{
  "experts_per_token": 8,
  "d_expert": 32,
  "normalize_top_k": true,
  "n_kv_head": 1,
  "vocab_size": 8192,
  "init": "normal",
  "schedule": "wsd",
  "z_loss": 0.0001,
  "train_tokens": 301200000
}
Below are experts of layer 13 (counted from 0) of a mixture-of-experts language model. Rows are named router (the router's row for the expert) and show model dimensions 0-127. Each number is 128 + 24 x the weight over its row's rms, rounded and kept within 0 to 255. Numbers have three digits each.
After each expert's rows: a language model's description of what the expert responds to. This comes from a sample of Wikipedia text that the model never trained on.

# expert 26
router:145095121108133128141182122108146136072096156135179150145131147121128129085132143104088102130101142139118105108114130128124124134125156185145111113107138151120155080065195157132088127110118114106102121132162134105154115102169154106103114130146159172150125148121153128121167096122101117135145147118138108131163079117119149152110113117108140174123130124161125142091132088134111143133145
Description: Lowercase consonant-cluster onsets

# expert 49
router:143108144138148118164156135134085111089156131158126093135144147133118083144129131123136108134085113142184130098119131138155132132170146138132111108123144132097136082107175112130089119106064109092108093131164122129157156093174141088109124087158155115109162148118174141127123106135130148130142138168138095123131076110130156126123123135153088160132119113152129137122139111125139114109193
Description: Institution name heads

# expert 43
router:144079165134155145154169123120113110118125147105139105109131119080129092086117109072154142146168121153127128120154136133141130137158124136124162100122123166100112118119148110160098139103130104117120124131118134112144152123183116090146121073124116137151147170121159148082132063159128105133147129119158125112139131075099137134133138141134074141089151136086127154138134130190154154119130
Description: Article and descriptive endings

# expert 56
router:099109129091138137130162126145116133106119159112148142113153150091163079067122120119133093109135120114114138105160127119126121108133133130136099121089148124097140100115141144169131126093094113081138141131129139133164142149168131111124143142120145131105134123192118111122148137154086153170129160173101116114170129137099138176112085062150132142139132157136120151118134103183121098122173
Description: ri, ra, ou pieces

# expert 59
router:117089150110193131130160119151135108110081137188178112168143146130120135094135118091125130100126102127167115101105170151134126151094125119146120114139198141120139125109140141110134129082114120170155128141143149130113128117162127119097147142165179143155143129124115093136128084107090147131123104145127123096113094076093122132137095111104108171133136127111142129169132140112157149112127
Description: French and Romance particles

# expert 62
router:106107144056150125122120163129101121114128181152137135160134176140157095146103164098122121175118133102145114104142101125142138132123120104147155125105123152121153104096106183175130109126099137111142118154174126098148167103135124067123126115122109131152154150180134121133152104154130143146109132170121151127121133051101162140136121130113099159097141110146132124122113126148148150102131
Description: Prepositions and narrative verbs

# expert 52
router:113118141097145176160148134104151140111147136129143151177159179126088085125085123138122132165089108134097146081141102146159148130103169130172118087125149128112161113107180156091099103129093107148127133103130120147169136117129153129123152122150139120159132127133121093164185062122111147117114092153124121095141128111125142106115094112116129139102159110127118120138150123106139133118162
Description: Latinate word-stem pieces

# expert 25
router:171127125115166144142135117137147147125100115120123128138161178134134097141133116107117087105115123183144134081158144123127134136109154135175136117130130154103172084109112127162100085078092117114104120155125103099128148107136156101127172092156122172131138136130106105131147129092117169164115107191152098100110116129122144145111120113115137137065142154150145128153138140146143174135110
Description: St and th fragments

# expert 17
router:148122132144135088127178152144132091096125167141122121148132122096125128090107142124078085170149138176123172072146163144118126133137154152136102124118136117098137115130153135120090095102070120141116124108168128077125140126186159118102160084145109117107165134131175135154099124134113116149138111144143129110134162116110141133106130081147110169107094142103109146145126115127123150149144
Description: Quantities and plural counts